Weights of a small mixture-of-experts language model, trained from scratch on English Wikipedia: 64 squared ReLU neurons an expert.
Below are experts of layer 4 (counted from 0) of a mixture-of-experts language model. Rows are named router (the router's row for the expert) and show model dimensions 0-255. Each number is 500 + 50 x the weight over its row's rms, rounded and kept within 0 to 999. Numbers have three digits each.
Before each expert's rows: "comes before" lists some tokens at least twice as common just after its tokens as in all text. This comes from a sample of Wikipedia text that the model never trained on. Tokens count by the router's weight.

# expert 47
comes before: " the", " a", " first", " his", " United", " same"
router:369480620392599508536599475551453576513445458452463408493603486511512422462484465492461445570525472417540457461510582422525514528534507535462505530467538586557517425479526540567498481534432509538489461467506452584516535465486463449505504531499448599493541432506449470534506479535441501446379521595453535513588469361557509563536376573486544496490488516482591609478479571448455530490424422440496424521509526449481598506447475537512578593416577534460536510415468560479439419471482508506585469551492503525432498515437464456366517488456457452524491593551450504513437502444528504546499478511492432489534498514473392505507484541482395522462502502430506489441439583500491523469498512483430501571500495482414429431538547516443516547563474530577476442506496504497501486552475523

# expert 16
comes before: " the", " a", " his", " an", " their", " its"
router:545467621403543591499607497560457554555373483468487432509572585507441494469453438493498540517473477388385411500455489494486521529461513507499517511431504535505530537466487519519497524472429521548530516433554492490494520494476409508541507526501489539526544494554517419534413478548530479535386564521521500507557472462555566481535410545460588466529501493493452562452506532453454467568486520390552507479432459502527580553523566507505518568482544589477502646427474540466528492476524491513548423414483528523395495562497580435442471483446531518439524454436414532552416455487490601580503459589522515526528511535536471447380430535550463546430564548516514414418440542551483473572446546515455496576547438467432465539520435427534439551569576482555517469543526443547544554440444453

# expert 14
comes before: "-", "|", " ", "\n", "=", " \""
router:543502608443562521528578379531494550539423507439503486520587582490484443503455444511499506605440458460557469544506461512467429550501533505593562506490488492562564525434453455607468502518529521543587506453505483455539547483550481497446457569558399546614574365529472458496479531550490533430494518487443548500515432406513509510501495550507504494551503554485498516487522505446477412482449485496465479550535559435463636519473439474451488576491606546581468569512480542457526527432512396437580471477410491552442516540467468494445430480462463475499525511540498512492390515520502462541568424525528529494496523493434461469436481502506527571375497497477527375440449560495500505565457563466473471526413522412489448386498467468527433442641495500499445473531511537562445650467517496

# expert 30
comes before: ",", " of", " and", " in", " to", " by"
router:515476588408572623513550428481453561534448518473508396490517598465453470507516453474376500451502481425522473560379479476525466518475626512495535537429487469518474422485543490490519492578491463505425479449527429455556573467481461534471472481493559563555471373546532481519435516467533459459455502548474493529486459467571492475521443594454542477434587570454601507443564550475552477506473472512486439510482533474506538536485461550509565596484624571551511476476456528496562452519447462487570511497477427556428544448530520431495549484420486424437512554600409452633524482458525453494442362522484526546445553500520502458500567500491431429416498428482485414432435536532539501545455607554439518552478531455435443431528467530465517541564546542479496503566439520585515551529483485

# expert 25
comes before: "1", "2", "born", "aged", "S", "C"
router:447520557387547560569578351495463523612407489476516370519531527479530418504379533469437484596497511431506457581494626495549544473503516467484486523462524492496532459556526516538481498574506544566527455470527459495527511543526471542523443521560519526576547365632515521544483571540447494486480536564520503549437444406562514534590440532508523514461532503447552489448528482450457469530475417488541493552449547436441639551452566484484545552426579523570467545499478534447540449564486455505514409512484525478412505532508431389484508479459550441578522545463426422529520420465486492542498411525464516589442549432459422539383536558506522459507492466384509429431445547445487520548486559475495460550449444516470456527542515501509447513565519517507483531460484507559478522527528475

# expert 41
comes before: "\n", " The", " In", " He", " It", " This"
router:476517594415503575507581436556512533496424429459439407462532502455473457452393391473507456580478470503490497541417471539480501565491499502466521516459567467522551550456460534561480430585471471516444546480599488436525501454488402531495489504512474615539534439555474390525524523571484465545446428560480541509568507460580539487529470569575532536445481516491501581476411520439435508481475534482488485522444521391456574537437505477507543585522559496546590587351456537408637415531454515454548500533475477544522519514415486508553506550441465428520556526573444497513477413467489484534450443517522491548546593437478556489448452536462520538471521530435550496401529553504471622533475545527546474529509575521431455475472555523556467476597548515473445537509459597459492594542541479

# expert 40
comes before: ":", "==", "s", " of", " ==", " in"
router:445480494461476472595678456572383558481409498416545388513593557512511453504435464527434523540506480452512419576390485517478462474491495493499467511486566564549564533437451471606507500445462580537493476479542492533485527450419490464545517434476500513577504478541459405528558563542524478425429563522441559477505430453588517501467457582472558546463461556459514543441507515460431455453480514437498417538509546445466533469532537463559554587455562518513514564383476554477567464485492467432447472509486500589508472528468542480418461481379489369488523530511428557521522430485508589582497330480541516477470560453523454505467512526479443497505526507466520414493500611505522518516478568572483491572486535499508417511529430454611494572499554431506506526551463482503519543478491489

# expert 22
comes before: " |", "0", "9", ")", "–", "5"
router:489495590397557537549563357543391520552473516493497513509566525539501522479481479381415492499363491360469414542405487576521471542496560489486542525432537534502528508506471519628487461454457434544519460443518501510560542492502476530587492493549467478535524458560520456561414540473451476492429540517486596519515506478603499456539404507513525524517546555438574521440525509403481477545483491479417429468432512464521521502556532439493518527535548479501487588445504637397594441465483446436528442547496522574503482494494505477486538443465498477409583540515401472474470399488479453551514316490428536480513501487509504526468475530496523517451511516471512397404507604472473537516418548490492517504507490413459396478522457419486485531507572533503505514521511509480532541572419546

# expert 38
comes before: " of", "s", ",", ".", " in", " and"
router:429508567481491566617628348537464516525353468433502427479540523558481538542458486456388558488481444510435539581357566504501445516486526541490432561502526544466548448500462448553578486495416466537498468522532477456540511361520465473479587510543441513503558500558532403530514561540501463436442514537429503529566522450555518504598464519523556488487555517452499509436536520432463478462491490434507435491418564461530482491483486532516507500449604536525472584465529548394554491506494501451590408566498474541453509536547503405468497532470422453427536479536460451536485436492489569521548392558534523503508596526434518506477483516552490560467497474478459442446465537479548567519520547536404461565527448573366384566494486480538500518562498491533446522440475508471487580541552502

# expert 6
comes before: " ", "\n", " —", " +", " −", " L"
router:457507560439531609567512421527445567537424560494525476497612550447503500480429451470458515543461525396477456578445540464495491495488472543477479574479542579512481525481534517560481400561507536642457471401566445481537526482468532467549442524473472493527556350517544480543520562481558512469431498541473514511590482435533556551557418583513481461499584529467490593404517493534412425514500526417489465519450478459462550556426530488606523559401508487527407533502442538424558442489511395511569476527505486548414472542441475442468544468432525438493461530516436581511536481449486517559474450566401543457523590421501416490460435492412519542494464487510447431450457575518488581558454584505452528556561511487509495529520487519527559515586442532482406538481442508456488564456503424

# expert 20
comes before: ",", " |", " (", ".", " of", " and"
router:532528548478534540580632339579448542513459495415538458510610567487480548495482510449498491518484483448564385581422541510515502496471575469493501501443537548476508456510435448536418454532414499624553481470514464511502522534466487493582486503504498509589451412549513503507493528523498536467424542536478571554509483393504546530510444543548502432418485483415514443426477548413476475488461508446479438562495544456488534527512485523550547638481579543547502631406416565497576505521462454519534442486457495538477474538407544478475509499456395409523516474547371457513467490472534519505465342540513440519424540427480468478496475516450486536397526429463541486398414543491517475489488613516438539534521445520430473460498551449493477544511521547520449488493461562569528573526493495

# expert 31
comes before: " ", "\n", " —", " \"", " +", " L"
router:464452552420488562576518343539455572631476532393521475501600603509468477552512430419435521547449489456450455585395523444516542547533517561475434519485516583516479529520480513555515444557528493595522426439517437465502554487475561522538478531481484523557501381503505515509498515525539518467477546458472518540604491461532560491547447595465482520419541493487531506459525515517487530506448505439482539515480497430508594551467535457646544573416489525495477483457434516475510502489454479498581435541553471485386503546530487454427478410479466427491482509459422522467474444399584534571493432559460500454493602430563440542497491495513458518450510539502514473385442579462525512506441599501474501566589465505450477551480432518559510482649502440530456518453476570434533597507498508

# expert 21
comes before: " to", " in", " of", "s", " by", " the"
router:467500461371477526525617399595509536544341535384515435421580491466505490532413399461494489525489449449454392605455551509490496501515495584421493536418548570458499455501487433585464505491520490594585507514543436492509510458491469562494512495542453572489476439573537453561476508483511493463480568494463515483497520446515516573543489504469578473499559546408553528433525549450461387460461518485490409449449563461484506536433480467504498575533597450512417527486504533404511473505444477490541440520476542585443489598495538461418474487422512402524476491572445494497540505520530524549448355525491501558512560491444512524415583587498433453487452560483473459348454571518509528535469542563511452549568558434468476470492513519503472500504493535563518520437526454501520547556458464

# expert 7
comes before: " |", "0", "5", "4", "7", "8"
router:455515552404544574606537359519418616572435432464478438509548470498487504492492468483460478516439456452511456504449532476540457513512525504539507514430515553531530555489496479507482505505475458591535503514504503464491461490464481532507495493530417542557449462499519438465524471490467548480483566526455508494513409443579524535579377585498515512457520569504544537494495467467492448473501459438507439500484543493553603537470445432453562603470572503457445631485496591443527575530478431479591469496546483508419530494465512476445468509467462455528459548463404492542457510502504600595389265500495440602460584463520501438445543528503460459426478458502438419455429535479477467421507553489477456562521503481538388501491471540569510578623530522546459448501469494494561534513456427

# expert 43
comes before: "|", "-", "\n", "==", "The", "==="
router:510559588447546549580581384512443485518377566400587408483577509602530484465419464438475460557461498532551492520476525489468440546447549536529512546430498503527492476493517451474495441527507534516581466488512484523469536491368499513526497474554451561615572475530427465507513464526479527465393595536460527455540489485559506609605470536476547516437548555388490537454489582427510411580449473428476459513524517417486499522529498414505562546516524578493461528388461504461507471496456359405511540576427504588458454569473498510408433569552505454445414534507469484517554437539490512584525469480465447515500535451521469499458487575458514469484529415446510491485464474574531513480487518579457491522549560568493510556493498445462537526513593505515387410498477488576444544521550504

# expert 18
comes before: ":", "\n", " by", "==", " name", " /"
router:488483498425500528611626460615436542515482432400499400417502608495475479437484435460467422552477439438500412556462526475497479547505541505515568554494521525517518554397501541584459474455489440556473536485500396455522500444475478486502527486490486487588496412554475443495490460466536526462432463530422530498548499439547522494550398579503551500500541519489517589498524462495461490495482482434416526523451552437515618471428514465490538558436523567538546536457510489482596552495506466496516430523506503482448510543428514539481454497424505446549532561454454509473557526505506516514493374552492515519469571501533508427441553569545508458414552428427453407443493655479512483539432593563467499548487501502465418511466416586512486490653571479523459449435434528457505614420480503

# expert 1
comes before: "0", "9", "1", "2", "8", "5"
router:486516509408538572557532477478401609528463503428518459462578485612471458495473468431476489571463499501453481496454546468507481489468528456496442478478469576522510501502469507554503388497515555571494464439527470515438537401458465551552427606562522519529550445517516469539491464532423533482450551592438526480570434411491539511592487583481500509574521493440498570470512525386460471453467547513500465532465505506388535452570462482512463496459586532581463621455471579437560383444511381490509441488450510538486463520518464426440524483468504415470527499488420452559507417439503485474582359494533524517535534492460540511513474528550467586463521523465477416404576591443483523505483561549450461560534535492462495514574476455456525518645522459545399454407506505461449545414518555

# expert 0
comes before: "1", "2", " |", "3", "4", "6"
router:454540548402482530537578385516385609540489480420501474508644531494529527482418449457461462559466449467478455629436498478546473515487524534525529542517549564502517468504530479514515435587457495550518470473527435473522491462492460493589526454501496559487521340547502513493572519514443509450364500510484503449498439520513510518507430517507544529457501501421540502415509550469466435495427478401515470550436495440513550510525482470520501527494570534538487630407529554495521437451446467447567444572466481559526422472541447455428542496421504512461468481561428503593511443539468563610517483553540541542532601478499447491466498567484432533433519508471509441422487673530439457531414621513505472543545513505483402450554443501449491518638515482493456469534510519524490548550467476

# expert 27
comes before: "1", "2", "3", "4", "6", "5"
router:464508531389556552533669360492451616474446483359553466546611588507502439459465510430447486589477421423553468561454516487481510516433507512516504619471536548507533446480470510545456431529378544557481506440536474484531565477460507521512475524542459504532546424577431487500455474493536455487451485545447553516516442562538494549550417514513561487464563470513568533442573531487506417503496558412453420495450485416489587505494508523427525481488557577510556616434469563435497454552501518423593485490466516537552488508523517400438455426475425466501495537485388459521500406538476555552500489531448505534431547515461474530485525518501505484442551476520472422462469636530469494513543661512510468518563553491493482490507505451482480562594510535505467549458515445481491545510514485

# expert 8
comes before: "s", "ly", " to", " and", " in", "ing"
router:508535491460525510631590398594492590549398483440491432522610509536522425454473532496463454497512427422521439481414554516400544519534623508467500510469542504510482466422488413531476443507472505592513484453521476516410488411507481522543537571549546486496549455566509525509471488464529488516465603508470544494495519474550518541656462540494562526522556496456551498385519488429486426508439451422506433527422533473501516545462499488550572581511575584420534542493451544425546439559504535404536480547490432550406501537550452473426466483459488455455581510509457462478407542486490567551446354550507490531481559449533545515450544491451481521513520455467499391474468530501541557486454574530532457585500531547429437508554493493591485493641454501514499490542470568532486525514465417

# expert 34
comes before: " |", "0", "–", ")", ",", "5"
router:445538578415559562582532380464408599534390536494468465490589531490448451526469464482477473488453454446528494481467484571535512545516540564462508572430566538505509487520439499512492497516469458630513520509539453482447444477513528539469522492469409544489463469454496436461522494455503491464454517510439537439562424456615557495572443546515517486495520598464564515451476542470514441474480461461494412450503519467559552504486513455454597598475558491503453598470486573453576474493430466501574501519502490568483505482478524392458484462351525432458508515540486457573496498476528601569446291463487480586461601440502473467463508536466425484434518497451430413401456558537561523446482566497414461588488478454458390516495478498457468542576503582562491482511495496511533509509450489

# expert 4
comes before: "s", "-", "|", "See", "=", "t"
router:462600495393498554528585421416511537552438480430566399513654562549530439430437434486429474558380371443546482549378516470518479491480564532517470527392455542520471500479505475545499531580478537590484476512578469489483471504500471495523508528570476530565551449517494434517461500494561545468417462520436503448549462457580528585537477544447515569536522593457517502454464586435515536556488529495516550596425496435531556478504480515510514577466457520595493571436614520484531468513541452427538446530568528453507410464491480408402528507524547513548495522515421534445493446467489586512424389544514474490534537530519505447436489500628449509490509511440513434401412564493532417481522499460468522501535534446498525501542482477500413491593596554526490460486512521510518507482543524

# expert 39
comes before: "9", "8", ",", "7", " of", "."
router:504491563431541558546551396560454528559459490454608398507550518505527491474471471462471554528449492512450479518396498445516549559464482534482515454528494510535518511487519503580548474577406485589481416534546478463482518445453477455600463491505439551527454439608483393511530493525474513508475548451521549581463505505606517531539413531534536529517561577427451569450511561468470532471528523441494447572510533433469576497520432485531462518505647461571422539485451521354514452499480404459564395505516442549446449525463559478384418526435493408439542507490427457486493438516515540543457412558477482553473570418464435497462527598495470413461502565418482468418477542538465501505510580505413543531530565486388463474538478452512451575570517449532498555474495512477424567481545518